config = dict(
    num_hidden_layers=8,
    hidden_size=96,
    n_experts=96,
    experts_per_token=2,
    d_expert=64,
    d_shared_expert=64,
    hidden_act='tanh_gelu',
    moe_layers=[0, 1, 2, 3, 4, 5, 6, 7],
    router_score='sigmoid',
    normalize_top_k=False,
    routed_scale=1.0,
    balance_loss=0.000423,
    balance_bias=True,
    shared_expert_gate=True,
    init_std_router=0.0122,
    lr_router=0.00127,
    vocab_size=4096,
    norm='rmsnorm',
    norm_eps=1e-05,
    tie_word_embeddings=False,
    optimizer='muon_variant',
    learning_rate=0.00939,
    beta1=0.95,
    max_grad_norm=2.0,
    batch_tokens=[65536, 131072],
    max_seq_len=512,
    train_tokens=618200000,
    max_steps=6632,
    dataset='wikipedia_en',
)
Below are experts of layer 4 (counted from 0) of a mixture-of-experts language model. Rows are named router (the router's row for the expert), up (a neuron's input weights, with its number), down (a neuron's output weights, with its number) and show model dimensions 0-95. Each number is 128 + 24 x the weight over its row's rms, rounded and kept within 0 to 255. Numbers have three digits each.
After each expert's rows: "comes before" lists some tokens at least twice as common just after its tokens as in all text. This comes from a sample of Wikipedia text that the model never trained on. Tokens count by the router's weight.

# expert 8
router:158160134100129128107127107146178143139146134110116104105136146141188135119098143130118141104131146156136079100156131134092139090068165187093143128146121127137109156133116140126138133080116125094077116088146132152148148153106133120077092163099138127125135125157135105125106143101137125150
up0:138122126122154142090180137182152125123135134116134148108188083119115129101169130129075132126162119093179106121120133116143123116109126138099121129160121138119109120116087154112126152102114131161104093123099131136170135109148168131133101171110099147191121141122173126135140111126147149162
down0:144113148132124107120169142118089123153165163134160163073193122099107140103100066153123091131109147140119133129083113137164155128133118091116142134155102085110150146167128122153122102135128109137180122143118124149098103127109156113143107158150117115106138134118118138094097118161140147108
up1:122154110140112142138129091111170146174155145141114106129153117072182178168147102127157125112163163168136131143145165121111129131147145112136138137149118120128172103134138100103172118086126135112103086097072140125154124135109137095119102141144145157165134106109112112145143136122144086121
down1:108144151152146125191161136139155163079140108130136109128111118104125085142109148138128141143157098132133126107128144115136139146064120153114110134174095144110121120140118145109164126184151123111178097125112125147144127114078133100134075108099148154180120107138101119111163129120128110155
up2:136156095136115132105099163156118143083125081126107135135126156136128113122131103160142149115071124159080106109133146111095075158119156159136142148120152130130116115166122123116082156123101151092131131157143163125147134129103143153146122123093110189123123115140136103072090114096126158122
down2:143156109127125108117156124153110154135108149185074154095140126136127116146151153125149153103122092139177114132111107146141169133122126136156103161099126160125151118124188123155111119147084113151138103102106151133142093093146134107108117099164117092132196134165115132094140136107131115105
up3:120080139125135128123113096172098137153077148172162123121173108144149126127127121154104074123083133152130135102137094108152175147124102153100131141136136123126074093175102141155121098098132112099149141114130129132152119131114087146116118157091144127110139116130145116115097146110106179150
down3:092106123091126125112151122143159135141133113092117127106131127165121152130147174105115087119099162132125133132129139094080080112129081114104107117141162122119163111084126123126150118113147102144124155126148180138146131117111148149109116163169144136135152056100130169143145124065136128124
up4:147131108168106083091144179152150116180139134107097106093151146127114149146119163132113110142136112112151083096166143160114185101081118154127137133132099156194125127081124104118135118117138114121105138126118106129154096132123091144112118143134116116132133154152106107159111146096132148154
down4:124127134135106117109134117100093095138137169095144119139136081141148140136134101133121124139126145125094165129117179113159113145131095156137125102093167096071083150135116120165130105111094113092098148146108133163152120125134133145125176084142157086095138139129130121087118152087133109085
comes before: ",", "'s", " (", " H", " B", " W"

# expert 30
router:133146118099107128120170098096101201176167137105110122136118136180141133095139140133106147114151087117144149121113119110093119139132143142090117098120146074135121142172113134118114093097066104122126113120141157133157111100134085115116131150091132116135127133167144116172120107142136113144
up0:074127117126142160120117144170131159139084157128105125110112073139118148121148119134120108100133130151152101175111121099117156160162158148166109139138130139157113145156102163134103123076105133160121182151106164156137109121169104134116098115122156127121157152063119143107120125129142133130
down0:131107155164104131123091115131129125132144142133125110153113173137137098161162131177129130071109077130119144094173124130144126105182157130167126151139143133134115127127091156151122149137128142100111183146155107178119105132111154143116070113142140156146118165136128111119157099125146168118
up1:153140119134124089115163127095133149124141139138109151134107109159132130090130100173144155131153133111125147117153119092084086080128166145139149107112137117132126121180089103162105137081096147162093144113105126161156105094130078150124112125119124116142131121125133074120163093164114140158
down1:094116104142124122171087133144134117103127157173142120143149144114119134146110158077177145115130115141139074144145112188140126158145113101125080149134146182144169129089144129120111104161135154098140117174142130139077182158116145122128136149135125124122120126139101121123147124112135097103
up2:136124169135131144142189080121113149156162113113131122115149167139148111080155142155079110177154111127136151095146122146134133111137180121129128100122115093141110151166130161101141121122096140126113118097096114111151134106167079134095139089132121134148150115167137105161123159094118138138
down2:133143127115102136182108147108107091138141117132153124120168144124132126121171123116164154103141152110124138139094140125130110145157129137152132101153082172124102141097136139112190175151150124150124144135111102141099110116125104091119116148130088091122127146107143105095055150156175110108
up3:150178121151140136180105112124138121139124113122129121119131125143142115105120175121105118127144177099152093121095135140124160120148154153117152098120123123186116123151115154166152119142096128143149113140183153144143120083154075085108146168095084130099138124141137098125134156139168137160
down3:137101143149126127135136144150137123104124141160155097125090147145112129176098133135126136120165118138069122104112114126099092093138115141140145137122117114128107108144113117075157121182113153112125141123098118144195119113120116077096137167106146102163101072113119154150174159140135117148
up4:143114155132073138142152116133080128135171111094156148152104136182152123170105098150114141092126141135091124114134154113142092141126154108098143119117106111151162120165143151109111098115130090106103098132151144129127126160136099115121135118153141142130170118185126079142076153125125162110
down4:123122117122100162116119106137135155114105118118148060122078135112149118131130161145148147121118091113128131082123119088139149145090189127104098130124115163125118129119105144097123110138117163124133138088166095105139129143105152135095102097150136113149071147086104123177142111146138092160
comes before: " ", " \"", " —;", " the", " Label", " Best"

# expert 68
router:151103120097120145139169124101130187126139143147126132111134131142146186126110127138157154112141116159154091135147122135137138121109138134092126139089134125198131129126164115089150107115098109121141137155106113141148188128162120113120135163143091167166149138166121059162119118132129135105
up0:045137139088120137127114126107099139117141146147093134130132123091163201125125098147173149094153128150078126125131119087139128140078121105131120114140121109188153105147134157129107123108085139125125118158114107161139124148120145126099110154134120152125120133132101119160093152110152116142
down0:154120128100113096173154138121131165109101129149112127128121104120129136124153116149117122146133115125115131142102133163119083176156134145168148162129155093106110179119106088129134110201144131144124109129148091159143154133121135096137174103157130153076123073163117118107134129108111151159
up1:112097122153090143189159118121126127109184141125106153117105133166114110178126120142171135128089115120152140151121045153117128119119174095123143160099150167170124093138121096141133097072096137119139119144133148120122144147121109143111120118126102137130146134132123152130124088119145122146
down1:115105077119113141143129125114100153111173157113111144098129131144108094175124173156101171151120078125122121126111131133135113111096133120126153132086139158110160094107142124102124115148150131099208087133183098112116143122120124111160153114107137110144103146114117124107163139156149099127
up2:137150094102121102154125123138152153108138120114173107114130093150158199092123160128151108144120121127153106137186109137106117127151173093119132145114178106163167106120120106079143153143124140129164105156116140142138150092162093125136145137121131165123160159126116105150129136153153137093
down2:062134111119122126209163138139143110134114116135121134125176140093116103124162117161130116113151136162128131133089115128146135139116138196152135154132102111145115133155120133154104127172124100084114135130096090162104104120120156134104104126177126130144087120136132104078130137120106143146
up3:134106170083119103173120127067158130130131153100149137084167116151163117134138124125131161124143110138130100139116142143109128142167121122114121167074159106136118178094101116089121121136088119082131159147120115155127152171158140119106126133144134121170182141128114100136103128149145116111
down3:115130140122114147181154115154135163136153124183138091150113112091072153106126127100133086122142128140180084091141134128168112106107137085139109106193095178132132129116150094132157099153136122150093116117123146117141126127155145157138154100138101132109098113135129118117133125127109161133
up4:138094167110096120132135103119127184147098118109124157135144115133119093152127110124122130155116130150146125125132103115116161144102100157165099114113089148114089125067165169133124088088137151114078134187104108117146125109135128157131151153143101137128165125132112117152083121140102136174
down4:105127172138134109119135127122108122109117126118124169136151175135169119146116099100153156139081085115154143142158122094104141188096105122127103122144079127120184159094133127142133124108093154109150147138148117144166111113128140128131097147116116137098160134104113118081123076108124084109
comes before: " the", " a", " be", " his", " an", " her"

# expert 81
router:129131136096143122072120093137149120155112127120136140112142128150135158116137189118111109074120133157109153110189137108114167110126122129142130095138152114145110111140135181127112088094055135131083115119119133118133139123148126118130132144144143202136117153185150125139129138117103143141
up0:114164109111136129136110086136159083137117117170132159110140117138159164147136174128103107104115141118148126134163167093098146116122144110124134123135113112142143078154113178138130109132115186157113073118120136119153080126129106152103151141162100134141178185122126144139137131090119153125
down0:127145117134094179133110122132136107118135147137137114134086132152151074146108135120121168085140141152142107136095103132109167129104126131112129137134136148118153114122109113132123164146087156161097111163093082141126131132132134137116111179098101150136068092199138143154109097151101129158
up1:106110157099133127090098096136155116161108084096150135125106121165132135102123122125100101096183143114125155100150104118129130128071141164127125108094130117117144102129142136145124121131099157145117124149160107086152127139099135078136109161109091179156134169154153185120134135116154133129
down1:139111164078173133185156102103150129132121145090152094126100107139132182130134151136112128128122134169085115132140147140145137126179097100159137118111096117130125107098123092114103156121091096160145134132102131104103091079143139127154130129126150159098119170140145127099111131158144134100
up2:129115086138056115094114118113105103145128135138169136117108168132131119116120133139137141146139159105093120085164134082088160158148165118138159107122144173185142111160112126151111152156119111131101117132163152092129114107152161142116170145139130113145149105115155107135100130124159129164
down2:142153124081114123143137162097136165164147110097134126105157156159118169157099141151153121132125093137112137149112154146112148107148130126119109110134097100150112141111152095122148117154140172126138199140127123154098107137138158119136166088107182145133140162073117117135097127132104087109
up3:162078126116138068117119131101106113096137160147132141107108124148162142165154126095153114087181148149096084126165123101172110119131130116105157144154099127154115101144147144138134113114132164113105100150102109159122156142159134156122131166110136122088136135080125109112121177118137146138
down3:143161127118094137146102111126085144119129137142128171115096116125147119150080142138160146089147154105160103157086109136129103075126109122116137128068163121110138123098104162124153119165153113094152117176129074167146143121119111114118115085143152128148151099126100115141173126123107120122
up4:143157138158108154082104117135137130117181110136090128110129114122148118094125149133117158071096138113102137121129124117072146109152127118148117083155117048121154105191114108190120102102119127107129117104137129139131133134133092146133123160127145126120135121126138130156148158093117150094
down4:157148118122126130116146147134160138144138086087123125119063125092134127071124130157120132126140107128126145151099050127130133130106154140153135153125113126128130161155104137175140111132142130147151126120173106109137125112138116135110161099104136138070106128090152144146097152107187082134
comes before: " of", ",", " was", ".", "'s", " in"

# expert 51
router:161124110136114120119199130133101131124140147124132118140141124170140181126108157081136147123129120163113118131118134152095099111119138124137148127076131076124121118143123148082113070117120082120073091126126140121151133100091126091119107133106114195146130123134143104126128158129116111171
up0:127138164097086073084128104134112120144173136137110156105104109114155173128134136139127186119133089109169114119113130149099111098103117124105119130115163120125109111109132158147086135109124125128086166144104109149079103099166126098082145133112148128139127138145126087093142127121123149090
down0:132109097130104150133121122123105133123096154122146122173127141151127124106084126157126129134136129157135071119106157093118110140157142146104155123125121092171136172156106094088109143122164100104085154128138082123170148144093132127154096164140129136162127099085166140141172144122153143096
up1:148104131154146121123157139116137127107124135132131089167127119154105142163136139101150081138090102116125099173118146140113149131116134125119129126124165130133097125147086176162101120134085159114144151094107071088123106129135178114125134123116052145142172141102120125112126162126132168101
down1:122113099102133123125108116085117158162085084105131132090097142122167118138117173150133122110142140151139147096164088139132154096102108147167109133132118115088152158103121140159140152118112139100138135164117143158116113065103103148160120128095155092145110111137108127158101081145150134153
up2:137115139097099155130145142134118116112129124171138099115149117127125139129127157128134117087137129089132167132127103131052177092118124148151138149088184081151120115181113143117197134155117115136152118125155148138098123094094154120125117078113131131104151126112156100152115129140110129135
down2:138141154121143168171110078113154130141141118120128108088077118099118117146131136122140113135142126162179131173167146163132135122155079099082121129139151130124100103162151140153138147167082168138139133122127136131157128140163137097096126122136134085137183127149083102131150157126119128136
up3:129125123103136133117128098107112094129167112108153109141115118159130167140114160074114090126081161109131121147162147115124114121132106122110153099140106143158172121117163117063138115115132117106202100135096119107113178149116127110145067118129101141137138159136165134120133123162109139122
down3:112120146162165115118115158163130143134132129137129091173138099115107096126118137163148183126132119108137144110102120089096091119123117123148119147119156164085090190104139137107156157156192139135102124120160166110146163162125097151120140135083135118162113121154117156132132116144112132149
up4:139101117196084106138168169172088138172120151100123136134121129114131162133136104112119109151099115142106137163138115121120148125102131151127088120101108111148113132133112118155123123103107108099140138143124128118132122164079134135126133154099092181126129166176177147113125093110086158148
down4:087151117102116112180139143149151106154119105103146110123096129119155146164138126135151143117119201178161140150131131114109163121125096149095152130131140084089144157114150139140092099107114165152108142155095121130124098160116135120174153164123121150095125149153147124139162097116122136159
comes before: " ", " \"", " A", " S", " L", " —"

# expert 72
router:166141155108096141145099165142175142129165126124143155113162134116116098131091181079168149111164111101127122127120139148069109144106135101124128109131147116143117153135128113148061141136071097105096118119141099128114159120133115133079123134119132119107162147112133091146116140092139130146
up0:138135108130114144126137084123152177147147072139099119156168133103130134149089121078072120095127129090142111109141145147092121097131161129095117149100166146141150129149123138118093113142135151135122107109125102118103116115119157124101122094161122116171138120142124181088126177126121175115
down0:120120104142067133116112106082122139110120161138135137122076106119128178141089129073084098145135124117162117172177119145133114156100132130097135108159166135077112097105168120136127128129127092101137119120145087108132141101167133148132154150152126123155150095106125131122108102102150127128
up1:129104129185093111134131146121141153186131128164122132128121153120122134131119154129132112163170110168136116113139139131147116150151108125130080126126172091129201085131108120129129107129098147118175129145056095133170144123080111123132112110160126121129122135145172120141121159115129116100
down1:124157113107175119171118096127127160139112146118100115137177128135065173153129098144114143125125131128111127124159157158101124148110152136117171178149147139116173116126125131146137151120144054101099128086143139140144097161122143116187115108096127161122138128142094136114130126100129129140
up2:127125157130101124141112118104132146146099126137041127147171132099107120103140107113158093108185139125110091129157126123124100106129185081113107124102153124140136108147145149144155080130160101121128142110096101132117103115129129161096109136141123103119131122105093111111102180131107110091
down2:128110150064140154114092102123137126141132115091135156140092134086152119116108154087124155160122093176110110094174063137116169130146119101124173123128146142125134151111134070154148142151137158134123111127120121127115122126108127128128084144119111093144105178119160117163135106107143132123
up3:105133167106121106153140162170115122197136109145124150113138137124161112150129138167137152115136135159125124112083157112146161162127136124160110107129139107159156123123081164125096151094124104099076153096110154128115163136147128149158131129099090125145167154132143076152136110109132161122
down3:146122118128138096149124111113140119082172157110144114102137155119185112117099146101114142147121158115143130142084129144109140056150102134091129111149095132075118145159109137149145130198114157107145100134123105146131143167101128143101123139096157119156114089132158139107164138122108133131
up4:202123170100083113127132136124099123156134137111136143162172144136089152101141140129099128154113144118128147116130111146131134110111161138083106128124152096121140147126159126098122178138101157100100082114130108162134160121118094145075160145132100105099146109144100105103110147096141138155
down4:083103098117152160125133164123133137076101135122131133121129141153138129119109150158102163066126116137141133050115151098119123132107139146176117151128100127159125157109120113111097118093146085135085148141100113109143122134105148127120111167093082111143095121129140112101161129132151158154
comes before: " and", " ", " which", " but", " who", " a"

# expert 69
router:135128111142109105133127105146144191126123129124102161114140151186135144141140168147147101119137181117111110135167118078122106110081151127098144138125167150130133144140114146105110133098059111119137104124121107118192148124145143123123110122141117161152123154154126089141128192134127154122
up0:157113108131109115130152130153142161099113148152119147113124119153144106112145172079144149097126138093106110131119092089088106124142129109085100127100132097110142153125166097113155110144059121079116121141122104112138138139142123147128113170133131125122130131176097157087132169087174133125
down0:126127147106130131209111127068130143117146156102117101122087099151114120123148149110184123135131169140137119124140160094167127115112147102071137137108183158129159120145124131118120166161145119135147115120129120098124106108147165164169118137109132136098126130136136123141159110148093097155
up1:106140153138132153123091145117163162115153146121136096106138117121107105115123148101144137114193126163136150141155138139122072170154126162116138122114123098137116134138177104101133104109138104118113085117103112101136177124142106126126154191111142152126133109202151129133117137106144146086
down1:110089097087101122109163123078137090121103096116117154151113150157139109113147109113155143147122112134125140115161126112109123145160128082128156093100105120091101157092152125121107111068132146156119148120112094129155146163107112176102136126103098139136116142118143123138171160072122151139
up2:166138133198111088152145113093105162137119129144135157158140164158161128143161153139126144112136143148122136160131110108088071110138126128145152091128159108159156127123170135130132132130090102136158154148170093122134155115123130151118149153179100133131153130078137125127112172131100112134
down2:113140140126127162139135101140119102108156133110120119117104105134106120117114137142143109122101124125133153124173120118118187053142162139150132136149161173113140128144130157123127153099182097126076114121085161142167104095129122129141112147106122150118124131095143130076190144165097114114
up3:100131148126104102105131132130126128110140090116123113125124134168120118144134151139094107140143111109108110150174149101171101168097133135165138138130141136146117164140130138162086121135124092173145141128163145125156165155126133106123116177149111134127140188144155063114140187117099167099
down3:123129146114147158182132115136165134127136161137147176100141159144125142146150127113133108125130097148137144070122128137106141124166165131091127129097112136084156147151126166098171135135083120117130104103095116184141106120131151119165145107150133111133072101136121188091155125128111134130
up4:170157104138128122143142130106122160145121170167153141108085130150115140086158164126166146138122158126141145094043180077108144123090204127141133132122130143128122132125143155134109156129131129150134130150150108109137156115127095153102116143120132153137134145117128137083139103103129126111
down4:142070125104123114056105129192134072088139095115114145148098115106112121133118128128120112124155129084151132096150138149134099105137122123126148152150099117112086142114124118130118120085147109118101147109146146115178145185142151122123126143134143153142108159130084125139086130146128138160
comes before: " the", " was", " he", " is", " it", " they"

# expert 27
router:131145113102132140130193104123118145174081167128128136118159126164132104111076166129142153102132130119093115160122136152083120155126158122123135131146152134147137114158125157093102149114121111125134057130155131120147154136084114112078085139120112104126138149183124112147133151112147138103
up0:116130152150107123126140120162118069166153154105137118079120118107120110130131135122154131122141155098129106127140137152074090145136117143103137113104134118148096154156111155111182116121152115111124161138187096101129142132075130112121108149101114135114141163103189147138151144144149073106
down0:094135092094132114135092169147142140083156150122113133094145088123122133126099127147113122107149154104130102137115139147101129141138084103153150173114170129109098132154137161113109149135116132113141114152124111104146144117132156124131133087173167058113129090113089102135093148154141139080
up1:125136133101164150127112128145139099098101115097162154165170121116138139110078134131118162108142110107061104149120153091139119101167127119152124148108130107121118169145117144108100141106083145106128109161199114135110099108106120111095118138119086126096121133110108136126152170102139160122
down1:107115120180139132193154111115114107106160122155086097137100082087120111119162130122145146137147152090155142154119161133092143116113199130117159131153133147128139105156104116147111161146173132154142107141097141124136146146114143112098113112111151149144093117115143112135068124113108127127
up2:137104135134169142120110084157096134143083169127176144104107084126098113136109161114165147117125113132106118155098100078142154144123121119097110140169150105106095135160159119173125121115116095131114103158088140096173145112086118125123139113118131145104126129172113124103107115100121128168
down2:111135123122112147129160130118147121123153138107161181144102129122134110117121126168120164114085156149112094102165127121149175155109159131173127126147099151123124094149110134104148153085149117089130183139173102150125111160132074126137140192093138138133113126111110096137155160114133112131
up3:107123151120153135136170117107151144106122162113123121127118136135129135115089099102149091113151133130087079097190054146139108165130109122120146131141136164106129123172106116104116169138081127150132101144110105130107138145130148121084136101105158096136109151143138125142110160132136089178
down3:151112121151109145138136120130162147201103087115110139145168116142159118121170160153145128120126133152125154129085123136112128087108129094131117138118114151141116108087173143120142165126139161100138112072163121141107148157151109138074122156136154119113135104147166121129083105081130110119
up4:136103117147112145124126122103090084174132114129148160163119104152175160145121132132138138146142144128114160147109128115108101129101175113143130103145139125128128122211121153159088120111112121132175115153146160096124135134129081162101101134108121116128150117162194139118123161161126099133
down4:129115135101091096100129151141083152135134147102125117127116121132118133146128112129158127131146076161140122116160139135105146138145148134140149127146062080086103134137123120100166069081145101085138110107075111107116116124147164144090130112151157153125154125111108134144083109159124123158
comes before: " ", " R", " S", " A", " N", " P"

# expert 83
router:126116144158082137121112113129113117136166150131084122121142121148127135151093179120116144106098154117107148153154138087119153102133133112110098098103163102150114126141138156132108072102113146093107096128147169096134152173146126134073093106171136124169136135125170150152092124120147117102
up0:112064178128112105119091122160121130162108142115134134114166115199137167175126104129122126140140163119145076125159115141134149141146117177112155120114124146153135121126137131120122121120148086107107136108143078144144133124127145135059147130136144129121125106173162109141118141137175124155
down0:124138077155152137124145078095120147091134107154124137131145139127140149123090127130129115140132149157137134122134098109173154163161138103144148135111124133087132096095105104075094107099119106128134115153163151134057119138125105058145136115132102123100113137113130118099124089084108140147
up1:107105135106122100141166130105139112133165183130130131104159113118163146157084126108080142121082124119119088162163144126103126098113139109117102085080115121174133173166126117125113111117119136114120130130161167108118135104160127109079139111132142140098164103097162123135094134110162136116
down1:144132102127101104146068125118133122133115095106163094128149130109073191135142139100124088127135164122136146136110122106190099120129153111163122077172108118141119129141159128144148164119119180143126126117121105118146113140134129109115128139129168102128102124177122137111187129109146117097
up2:099118133146105116123114141140117154152111130124152102090132166119077109121185172136130098144127138131137134144150152109138117155149147151107121117089117123135142086146121141138142123119095152129114113146128132079145170115113111102102113137066118076140144166119197162134108090110157089123
down2:077134069094135127105153146105107150115182131111161152176137099127113126139125130106157145134137148126157120095149140150114136107096114145151116153120153122113102143131094169110197149118161086112114144120148147185082138127131116145146121125142121130139128098107116134105134137108085110088
up3:103113107130123063114157144107114092127153111145157149138114188146104129152116126110149168085148125119086099131196146108120113130107119110123131120118115148166123153129160132128099140152105125116128113112138127149143153112174126135129098102181095100129141120132145154182142140115165149167
down3:103140144104143147201141170128120150152112090096164103133138113117110144128146145178106136130082115149145137160087103138142149115125163160124107166130087132104157121120116122130109105126084142139109148100126087125137114149116110089097123144160152130107141156084123114096152147133157105088
up4:094148166121121109137154140134172111121138138147111115148156120152142090146130132119123142153128138111158106134112175100118142123091118114134128111129156142154107174145163134117121125099117128102092115120117102117190137132148189130095083134128104066126096135135112087105136128128106136054
down4:107143121123081140176138117131114129166102090124147109105134114143156135122111170121103133092103147060101107098135165165100113122158098131124134117098107149106134116125145129133143128173133122124153139157135144083110119070128088111163101123160132141121107145145106138108121125128130134203
comes before: " of", ",", " and", " in", ".", " to"

# expert 17
router:119125141151111121127161149109116151164136145105131127107115157141135110154126111094136120100147107141157158127154081115144163144117125128113142144143146107175090122141115147085118113047130082127126139105114128182124124146121121156104098142166107118132145176127133066126113153123156099175
up0:118145157114153179143127134150157183168127137134145107129125163101096119144129127132146155133162155099136186104159109098130148103157136170132157114123144125189116131131168120122113109076157135130119141109153144139155149119138102164123090140144126135084136143143117081112160101105131098145
down0:154142178134103148086150118107133107154112126111128149165142125146116118152135137110134135119158062125085106086098129070174163132077169153124147116141157128088148128096142119118124156146131102153145107121139092134130140115124087144143159109093152122108095142159120111123163154125138135112
up1:155079140133102120171131167142135158133164158177110157169109131155121122099144121160140141111077113151127148107159115121135116140061130151145123185131136094168132118129077159129163127116136101133148100109143122159118103137100144132123126136121110130147135157160161105136119109131106094164
down1:132120103131069149121121134119122105138158091130142156151112140141117103146137141150106139162154179132122104145109128103140153146086148120164068126105143139121124098131124153156147166132148130132100113167172110115123092162154138148158112108184137136102130086106149148153100146118161157170
up2:126145138142147173131124105145083125116098199166166133133134151142116101137133121126143117106155062112142139100157086107116145122121096137158105137112156110129156134177101155131120095110119110124119138126121101120157121110150117114132103147174100118098142141111112074180147114129150095156
down2:099127118155139144128147112121115111117134158120147116177111155165095123144136166134135134135131081118083122112121176124159129149142135157102157094135137151146131125101104122126157174070119141143089142116143078166084129145112124155129117146091125153113134114137099079099110139129078086118
up3:129125165077158176153123142108140130110134138166110132110132101154100129134107132105165131107099164105119130118170106131142182148151070147105113147172080119133119161094155153128094135072115112102149152100126117131122136139086130123126141116158099105125111146109109131110084135135160141149
down3:157147119127126108134095141157096110178147088152139112141136057124133141131130144162125136149123133132136160116149159142098140103134143149112156142138139126149105092148097092109108124130133135150122154144090077144146158126092118147128097126072085099179106102094113139118127101110083127099
up4:107130164163136146171151143110131151102152119111142113092162142110163119161157149083101138120140103126127177142144144128169163124110145161141129110128135173137097100156141139091118060060081136120120135107145126148121122140134116116144159120141127120143126176169117119129117138139154143153
down4:083123102161107117170157142149147122099069120135104111125091137168112102180130091091099141136143126112130142109157145115167094122102118123116130132154134162121135127133113129135139123113167135071085121177129131135140155170105123121122173127138130133090099102157088125131148158130163118123
comes before: " |", "0", " |\n", "3", "6", "4"

# expert 14
router:118135122074085132114158097129145117147112136136128175088128136137125103141124147117121117121094126129115090122175113144061122142119138138154124096081155121126135115145112176123137114126081112091117130106134167158115129170153053090112096135167146132119160132160134122143113128126121140141
up0:150112131105096134113137127110126135120090148147183109124144096148113128127151106109107091095128170144115112126119123184102130145106158163106103128102145139129160176175121106140174097153140111125134080147109126140132173147161122127153142143172135128141144091182156089138128132109135094118
down0:140098108158123119060114171148129134133143128112113162179092140144143113080131123125137124130106142120147140114120111132159157156118111144125139162090121090127123124151161116138105101053187136092135117135111148102109147078113138099128131143129133148138162140134150109088103101162144126149
up1:094102101176119099129164141145141148111131132145135148066107123079114131132103098115124142100105160143120125145162131115130155075098162136164137096111093097117123115147109135091099105099147136119123103139180122133107139154140086138143120170146120128124167170134092140113138134138149149083
down1:153168096138112111174134134123109125152101117113142077151118133124163106106105117135142142087127150108096106147117100131177158163125167126099116147106117110104121144171130102138120125143215122160103123137104095120130118155117117117093132164121115123101128106155102134084092096112124135103
up2:133136128106058100083153133128144172104133105138112143110142114175087138081153153126102154157149133109121140137118111139095095131085135092134141122130140122108125104168107180090125155118158091128118110132180168135150082129121119159114136122151134122125093138096134135153125106154105116123
down2:172134125111136141099129136107105136133156114157158147118130136102112146103108108131147110139111108083141114117127078173085108141111150162166092138139108137119137093092142145136189157126124139098144115148127143118128093131160140155113106116189131109151137129078126158162129138189121087124
up3:102117127123099144144164158136170165094138134118146148106160098101143126138117151104121122077126159117117118143126105135127086166127121123146142113125122147155147128117108173084100114119147081110073103146107150117142122146146061103112099137159178139170154148127141169148109112143137124145
down3:090125158085142096154131150120128102128108138120150125167163138117096174152126169151144112111115162116123165110149119140137094115187094120128099134121094151173175134115097167096120150116112135140137100143108103107105118144163132119152124150065143123143157148113132130117131140126076138104
up4:099119110164125131116127114154152172133108107113104160111131139102109097173111139108105130162155143135126108142139124148154130134127133140132153109120150138085137132153101155166103161119106143115127156116166129177128142189151095108099123183115134160098127175146151137165115160152100098172
down4:152131156159112102110130135159164133145102135125100118143117075135100102095160138119141121130146153171089150122107163140120128155133133149103126096072098113153131069115149110122164127185177101145136167111127126114131145096115117158161161110147111140144100144150126129117147078121121112148
comes before: "s", "ing", "ed", " of", ",", "er"

# expert 19
router:132132137126096159102128087159139123194171148132149105103130137138115175097112158116149101071108168124106106134155151150124138136121136133132147097116146084162104135126139179112126144098101106111068125127148160112102121141126131112085139152153132155101124131119149119139077123114160128112
up0:146133120172126148117105143159110146200106140096134116116131143106145129126132112120091108092114120161120113174164155147121085102103134141118160094137125100112069145152149152127105078090176120108111131145155177127111120134156120123114139114145120103131152115132144156087092119123113089127
down0:130091111113141113126110137142131114100151151177165136122102081119146131150129177137124119149144126108134169108114103124118114161150153117108131115149098133162137135149114120145148186122095160186075088147087106146112146134083139114141138126108131157124132113124140161125123141204112136110
up1:101158125125121115136148142123156124123152158123120104128152169124117147137179110128122127118138122128136138112139140171097148156127110149106153104102193147177148102136138135120114120176161100111148094157124165105109122107108129126145168057147101151139132135120175119128077078146146104130
down1:156136166127141129180149144117138121135185169140167114118105110120123082137111095136134146144102135072161133125146108143123137126114080093122171151116124119095140109094156155135142125162123175088119133122096107115109138130161110104132123113141126138131099126089124126128160156143067083118
up2:146136098088130120122105095153121127134134148143118156111154101144089165104109139119144101131115166119143134138145142121128154143133103125126151127143163076104112165148118138138164110155104119137149106113153114172153146119161110122075168135076126155100112116091176084118108136127167077159
down2:172160108159102128148117125148127101108101116173092150111146119084107140114131086120083135093077130154153106148117167098142138137109105081138145108169126104075129145112179168145098128138095115120125093165133084119137105133153126121120090148133127150125127107126137129137144122149099118112
up3:160145137154115128144098137199130113102088106119169110151148135101101077122160121138135115162186156158111132101108122124125171138114120164109139082132155083146119126105116129135175116111125104117132102138177137128143135131102150151157116116084116116160155115151147102141162132129119126152
down3:144126131143077143162098112082120143127106096122096123133114141152146112100131125138139141120110113123120154139116186166166129110155134101139176106089126132078150155124160127141142080172149121098140172141096100151156096095123077109130138085163124124133105103154125146126093132134120126126
up4:097154158083125149106088146142131117099124113118116179128124092158129104099103172111090134111078129104126117149126109147134140101076136144128120121111099094137118155119149190118155138128096159158114104136160136108128131153156121110153132104132112181113086106093144111130086123136149139110
down4:117118077126106132146087121162107162071117084154081137130174110112102110105131087153111115119168139109112110166145124124133160146145112154113150082137121134131144116100104109111123086136088136130126122138140135130127093166140125136131055139096121121157100122105113137140137109095100158146
comes before: ",", " of", "\n", " (", ".", " in"